Experts of a small language model.
Size: 11 layers, width 256, vocabulary 2120, 76.1M parameters.
Training: a variant of SOAP for the experts, 656M tokens, 5002 steps.
Below are experts of layer 5 (counted from 0) of a mixture-of-experts language model. Rows are named router (the router's row for the expert), up (a neuron's input weights, with its number) and show model dimensions 0-255. Each number is 500 + 50 x the weight over its row's rms, rounded and kept within 0 to 999. Numbers have three digits each.
After each expert's rows: "comes after" lists some tokens at least twice as common just before its tokens as in all text. This comes from a sample of Wikipedia text that the model never trained on. Tokens count by the router's weight.

# expert 224
router:658471427518517513515545507584432525452578504489548520563529477486536448516545444392448569496452533470471532605545540602493496521496443441608562509426556545532498448417531446472431431559479424515488505500434443531436564547505483478396465501457539525545462487527465497588526447517478553510407429510495470482467482553616490561635484483453533474556481552460502566465448456509475476516458465472452459482452549456491481513459536565467408482532488466428573537522535503432462467518525545492486451493517545541497475563500433461559473499479523450569587562481448525532524505474609549533473525472481503519464546520471593492471477507521469543483452524584353545499509493485495435433501501461507494515505393512529491471511481535525371610500493552579581420415588501615518375621530481
up0:544535491561510387524575534427468479599637475479523541467464569454465525518551438504611494413413531432458424585483476580536522425506509453479488451450559460449522471442471554448515475458640478582410442591502556524517527473498467437406524438416511583450523527469526508523492523466560574559443625553556607526581456549534431481499525472447478431504465485434485539553464467479531450447478496496503457500540490408554599495395397484455439498451447461498509459401516527426458481518564489580473458564542532564500539463530504459517501450516465488519509483485478521482477485515488555571525531485507538453487553632594552465494457497446500444521439512507505506504479451512541425474442531476569574438550455464543533483510435582476516570572428479548515468478517563595518441561590534
comes after: " G", " R", " B", " H", " L", " C"

# expert 244
router:505584503436506458512437609457441487425624522450515461505449443451480585496608511515359502596587502590509527508617477567563489508430544519466462444514526476529465526489394548486443491460552417469420480561514525661438489540524537470582478484592499515580554549501443544555498513431515405482509557541450546498466525529562511452547542462435503485455533502464516484454481484490548481480475481583509509423588580571466492500441577556493466479537504492481444640493497521494543431535459413526574512482484464439475443422580511467596458470549508479522487522419510551544586570540457534554563505500503496550531474510527468420545484543521575442520526436590462505423496548479454496421449479490441456501514544556514425557511533533484381518494387566508503500469487447451486529492590506
up0:467441515536456490470476487317460480506516391508486492445526480554550514479563579427452456479434423539504544515527519459534448539401595473576424419434496470435505628463574560449416527449527470479571463554510530539447477491473491491546375541570527500541573532521518476558517549463442442470568475564415486463553507485473490505546549470495482494549518596536477564523540510460472534488496537427499561527506528449530576546456579533504429507549569496558506500474475499496511443430446481532530486510559529494370553449412555577468472409556450558452496536467571496587508500450446472582472443548487346494461466458491548409399485488561482423461539528531549477523499472491583535508450482473569494559487453524533448531439553388557474413528459523496527549497596482507547442561518589
comes after: " and", " of", " a", " the", " for", " to"

# expert 98
router:536571455595445399513486508519411458515462491453489569532513433542513535510538484455496478481550574487483502491518602546567505494439532501541491568503456527590489442410462541537483408554498480514440541560544603508413416482548572537543550371478570512480526488569483483432527587483529428428461460598531495536429458577514533492563498471517524569551498530421439432470551512471434444420445477533488491505530557482442543514534487565498440537489451414545453516482516459469539468423592476594482437486461415440457551465631464448647587492550437468544512487493433575522503517474515508629467534537521524536522550488555530532517431533495434546460571416561336501484474445447406487466553488509448559552545500414469554534486488543515477466412537520473506481525545462546526486502479430
up0:481504483525479489630507489586479513434474518428517516515499506473581550506499536543482564473505526524521424494575471513488543548482622493465537427430511466556441461507547576508541451547500436501405443541468468473502544535501550407463397472605449501539512512459522455489469540523523510611521589496588535557457513495612507493535467482442412462554578487436455555514506494438505393477440561465545497462448455479442523510486592454437447446470530613427517512543532469483500557545526505577548551453449544450536482450566451528548530506561472518501538476568524577384451422570527506546440444493450510479551537511510490462490487476421552502445569438635400547506505460491448330533564540560438530535508464548481573558546577500550388501386534546437535505440481493520512469526403495
comes after: " to", " was", " he", " and", " He", " who"

# expert 210
router:525462328436439577440488456526526535440551560391559489563523503480534557516488491480449465598509517522421509571525531578569478360615430482463454418509429535558654551438435525493563429514559469530504552532472558551414504550547496543476485465475459463479510367516536405528525456464496496532389456513456454552560458504427506429453539573434574525498455541517473465546565474537494464588505470468427516506536465534534477495520458466417471558481509472499434525516478542513547519474436536431505437455522499545572505465498500510555421504521496533500491529476452521604488445402480437566515475430572532537554495428493451472501546612458526445497490540540520479555454508471451521511540464508550372510461533488579484500389497554433430569446501533496491524516506465440591421453546469
up0:479551476441459582449391497521547399467465432453549522533505506502525472532506484466515561470461472536392437511510607547618553493534499450412534473598472431536426564448439464527531533542480570521445514559530524540484528541480528460581411543489443494498544500499526505467456528531504562532517592556451575505550485592370460427446592512499546604523506477496563548560535540530436501504574520455418506544515490591501560500425463490461484476504530467480496525545496471507579556475440493477528456428471592457511428467533480517525471578494570534452443578523514433492642466478503416481555554521475530554434549500534516487440512479506540501553436513417528475596508497448388348523627467461476456500511414533482455445500440489464453405515505529496507450475491407484590499410450426
comes after: " of", " in", "\n\n", " at", ".", " to"

# expert 54
router:556495526515490525463504500553415500510516467473654487540587434495562473498478548505478622511523476578599540474532473498571445514501538434605470492514561452540447618559435448451458510501522510412460468528489560562459525506512653466427472530508554474583489508473430476500457532484440560577497456522405532534505490524536428475489660529460485472476376543515436552566440529519530555525443499554524518445533526547419519513371568449412486465462437486454476508507482471516520492452518470455562528507458453440490528469541539505471635474484485464504500530503499511582548464477480490493425504486587379529548511492471579445421568456536475512481465442513503481642478498416431432500508446477476541462502524557465445588465528547467418499493454533547516556469597596449450492465575437
up0:542593554588520498504568497526429532492545506477523473493510531436479547536560492488466445495505554481592522361556465566453505552449509495457407524520481397515430599553569495517522554547385516482543518525522439473444519453461640509481512557386531541399417470466463562495536512630507541577528524433565520504465573563562554474455464537452585489506536477454573535412471498527566479509478454466520540431490454520574552537467459551461452489510431468498564464566583435544512524477485533531513478518566426517541436561525521461480565554458524557530561477491470419510546524435525600457523535560483472516484469507562461509531564636465478524502430480516523547539534441447385443552459481486483528460470500486458512499499587576477552462356533504515563508569514551442559488397391445
comes after: " a", " an", " number", "ion", "ation", "ity"

# expert 158
router:450512491485393459516521529460509481446586553499531465538581549484511540517488609503435440480534543541525463512498436513574440477456537507557449361503505496455604545483500563403470510634452443510524599526552569506501467583510566475563460427534567437496448369575558430517629530437511399499492412521540447531479443522536567495425578555490503551465548575453561547521495489580476531481487481395475480459523566457472500428497524459374504424527526511521518591534424520417453455647498447428583515486450557497435526466519487499514469476532424597524464546513468502554526518528518515518512514516513542534625434518587434489491496467481506494464464481519572461487552518421523464494521487514482499504444457478546442569479523422401455568473430495483518471397509534462456510469499445
up0:428488505576398520543553539505421474405528490482496459454436501518459509527467475615418518490616458532432478469571519497513528493493502501477452519577526464478496480411479485487480507580555589603547491531445527568557518465578410501478434455524576502497509464459488506454498479533463476477470557558530515567475458463513521480513526497483543536476536398389485577492503489487436498528480523521502440546449416516453511507488571405473572406514439529497419580500450482417560512522578496491442573515469562527450411444487597537506470463468480461457487566505506564441503442436558521461465515478515618446522378606654518503488447472482515435466457486598592520478624412519456423438540474520460599491552530491437446617519560497406425511466523543513561450551508518415456507488519503
comes after: " the", " a", " in", " T", "\n", " of"

# expert 150
router:555614554462546443462512414356538529484497572539475482556522489568507506502543440409445427498500517541454551542531466525553519508455451495549484524526548480452514560483440594573519455501528480423559543535544417513545526529520566474505441557550543391563506482530430595540526525407548451488544436487401510425506425486567529559486491516458555496528435524631563540466471519630474452410430497519528547425461488594471443474419421555464464476539461488497441609568543443440523441525457561494591499550576475413454436410524598592521404456493494563490465493500470506550514497525555471508518512547557447497443447571548493439493557529520476540504457487559507440456503516459509508504491439482468461502482451564406559571508567422514545511487458495438514498438596544416454499476589506
up0:506551416492539472451456595463607454508542480438530527496514519537496429470485498544485517505464531453497534516520497561579522427413531430423567485490538493382491458540500576586543431500441484455562446523530511483507509500522477506502391623570464462529500469443520503579525465524618505521499472587487438532458494521494453469480418468501468508474408523442537509616542512489544556442514553476529479515470513555497571461394492486456590522508482492574465581520542430482488517484515495459467581441474562456449486486504537552500468550490455533454583518484532480579452440387557472627538504487659524387552544545542595471565554505527554558442425464470622496524555560447515518521463493457503461510540537551415517430421469470504528525569438520415606579504544516431490426405467444
comes after: " the", "ical", "ial", "ic", " an", "al"

# expert 6
router:510438427412558523552520523428488485472461452460575504504519538399521484527513514436421490584549473449418608540543547567458524499460430464582537460485516445493539544495425494505516423592450549543509518526492527682436499452488551473441488478467501462552559513466459432556550454516411471444475485407504524518532445484549555489578498518487553554518504610533528563514544391634519541505450462404539484446489517505560512469482400473422517523563506446514468549496500489527566457511529522430478518481449513524453460469538413452496485471619573587513426536497444565517522454521559457554440455501563481464466462395472487498489476599477509549396504433560472485570537517552457504450500417555550467581583437484460484495472579595438577468523479531502481576520531571485405412501526559
up0:466412460409565467522523493467495337559516461416476491511451486445473503444430420461474525516570495453456536541594526507540480536514533511472484519508552496494529551514501514551360589510450572491554507567479604637496467435417548532418484481505439515465569538464575451527528456534448446471475582553452533559535503454444478541473492481476612483361415497439505452451519480522490535487505469497573586507511519432518565515549477512472527459545529408464577515500443483562456513585426450452475476489603499570540545485544567427493548440459493510549515411480492576505467445453522406484468478501593531504517501468535470517494413528603494583443641567490545514480447511492516547431595462531566515498591533419438522560520446619549558491520467474544545492507561532471480529456503500
comes after: " S", " the", " M", " C", " B", " P"

# expert 134
router:491449425473479576391493469555506525503549424489583495579542495493513480386464485463500432482550511450574550527511495577552434460451420499482510423424402498527649603456488507458501569555421550488509625528620522584426591522504541483498452515562556488593515520474465472544570490462495546487467445459426459487533491504442541458488540477523563523479458509478600566503507455585493490525500453424442520448395534553508422466436470435526431542514469463524501495519417493455438518478427490481567495489480508475543457473559557383497491411606523553511513496507599530535502366394467513531461502477562431514416446511498544457568580485540488498519493550540604488511491437491478435461516495502580432540529499485486460523474487521572466486499532570525549527581585611477487429452553481
up0:491429556543574483425484522426455528542529500571453470439497503464477561423454403433504499471459469554504515481517572643552579429492543571504521497576463525555535359482548496420522435457457471466437462444540516504465516434424535402488473508488499390576460455530417578529552469502503559579424469510535414542461488521480438474504477478549466530469409475494549450550440538494475493531562558463505462535478576533450517469501483512446522477465447481482562569600488413517403470488502539582470417489522447427534485414450483473494478437482528605530541520545534483539489605453527466515464581536407611562354411532530499491613523542501442539545513587517564495512521532466441504462506495545466498519588572458523395563504550548542514582431494456502560505550479454407503493505508493
comes after: " the", " The", "The", " f", " l", " e"

# expert 119
router:553556484588457452498492544542561559455481455427513470513549505482489571454490486475460495523538535569515574522447574559576513579492501411460421501439522492505513483488439414621511467501506432579495625500538528512457477503552497521527517523504532515462496459565449544504451496474452437459475483489506530436468564481507475540533483423366563527568624530468475479495534492454487407429487493465497398486476505564557483545593470503438440594545491494461496517488442488466437538533557426493585512448605493398458499442560545556549497354589429463620427524438483610474497463496563523532476582547514486413529507520585488474517495486509586593598579483524502467441525538413481531470482496462466543470538412497440470492444447573502449529417379453531464462475522556511527478529462396
up0:515531512494443623545533502524531453526479487430523474461576491505568537575479482485513524441441392511480542548447577490599435500537395522589576510530394389507513517553372506582461604472504414509525606486566545560479454531390555487602567530565506480491512428625503488503497474509545529521516457491472520409576555459382468476490493541442431508502501551538457547508415496440430574570491476512406464573526461530482506482518500500449512554478522513525526477499536469451421467486444513470548427501507537448448511514574418467542480452446464526530470469555536511524436515460494544444482511501403499540631577478540441415507470448539556480537400491510508445530536518520568524538507406464502565429422548601412468450524560477535548500468446503620462442525548469553476496494499455
comes after: ",", ".", " and", " th", " which", "\","

# expert 97
router:559542573455475451496490460464466431554484492499644353550456519412564556494575544525515452552546593499452526433506525529556516546577426430519487524530487566491452508515463422446454453598454505426493499521499645552454577573552537398409457454528495508468506525466430554519492465473587473479552475450526514609632475528470491550499527669466509512545393482456486477535429557497514503587469479511492524481522437505548501455357486473449475522494505452507465440582483487479513563450536433530519456455570476492430540463507504487521448444489517584579458521464414545474563528448557496505479542492495500480466495487548512421459498445553549505479415428582551390523547559404495447496446501496523541464535431456544497523495455569414495476442443540499458511494528593524513489523421466
up0:515450446488600532514484471519464437518492468432563479526430452459507486448488505562527467476490513524529527475535545508494577471513494506476570554456568466464542445487461435519481539536481546519548495468591434539498531529455588402455545525415531466450578491474498593468442487591391482538575529479464474487468490442504488496559431505586523460550539588509497469410546442512471487528495446480552468461407463441478422466536486516439630493451482509532452481391445527463517483442491495562469590460640546540568430451510615416580480460455588455479567455406378530449467511513570541524396517560436482556486488531537471441474484420658515499539586427489543489493530534473432526495547493465512439496525534474470423411599573564528556554449536496527485554432523590454553543438521495
comes after: "ed", " such", "ated", "s", "ation", "ing"

# expert 26
router:540387452582501477475448557566393532469570518504572515505468476532527527469514555469509499516522520480586605498485555572543413486498484441526472487348446543538423418417478458485525465584459400530446621558519470479444577541613530488526487495503464497532518410523491458516506527522542390464498425465518515517470468551584544560517507563412510501501495665435435531566431463531428529565493438595417487481528586528542430509515503499445443547557511468605479606515519495438516559497608533426527500481402455456530507561503454519514470533493528545539422503551438571492534491430570507508491486509551426477398537440475557557461440538543549551505505511504500550477504500404449567464455512379491565533485466421478444485512485561467545483467475547527528474488513508492510411532562470
up0:480447385514474605499483509513466522439454576510568518513356501525541590542527629546489451564466447531501575500539531455576572427407446457446433460515459460490527484402484535457440494477461536494527535557539574513442447588555448537481441474507432543564483458511485411509461540545405455467527435484529454429412464459524600556543448484519563560497523533527497550604470505441512470533492371557590457555547539561606452519495402566463527492463471495554448537539502629469530441473515530524468490460471486458512452460423532469464558474464590535536495489547413529507541601523573443539528544592612520504530426531516574547487479519547457580492470514525461563505463500467409511447447432458478489498510513540534459468448472484524473506494421543506524413474487541591567489431495564
comes after: " B", " M", " D", " V", " W", " L"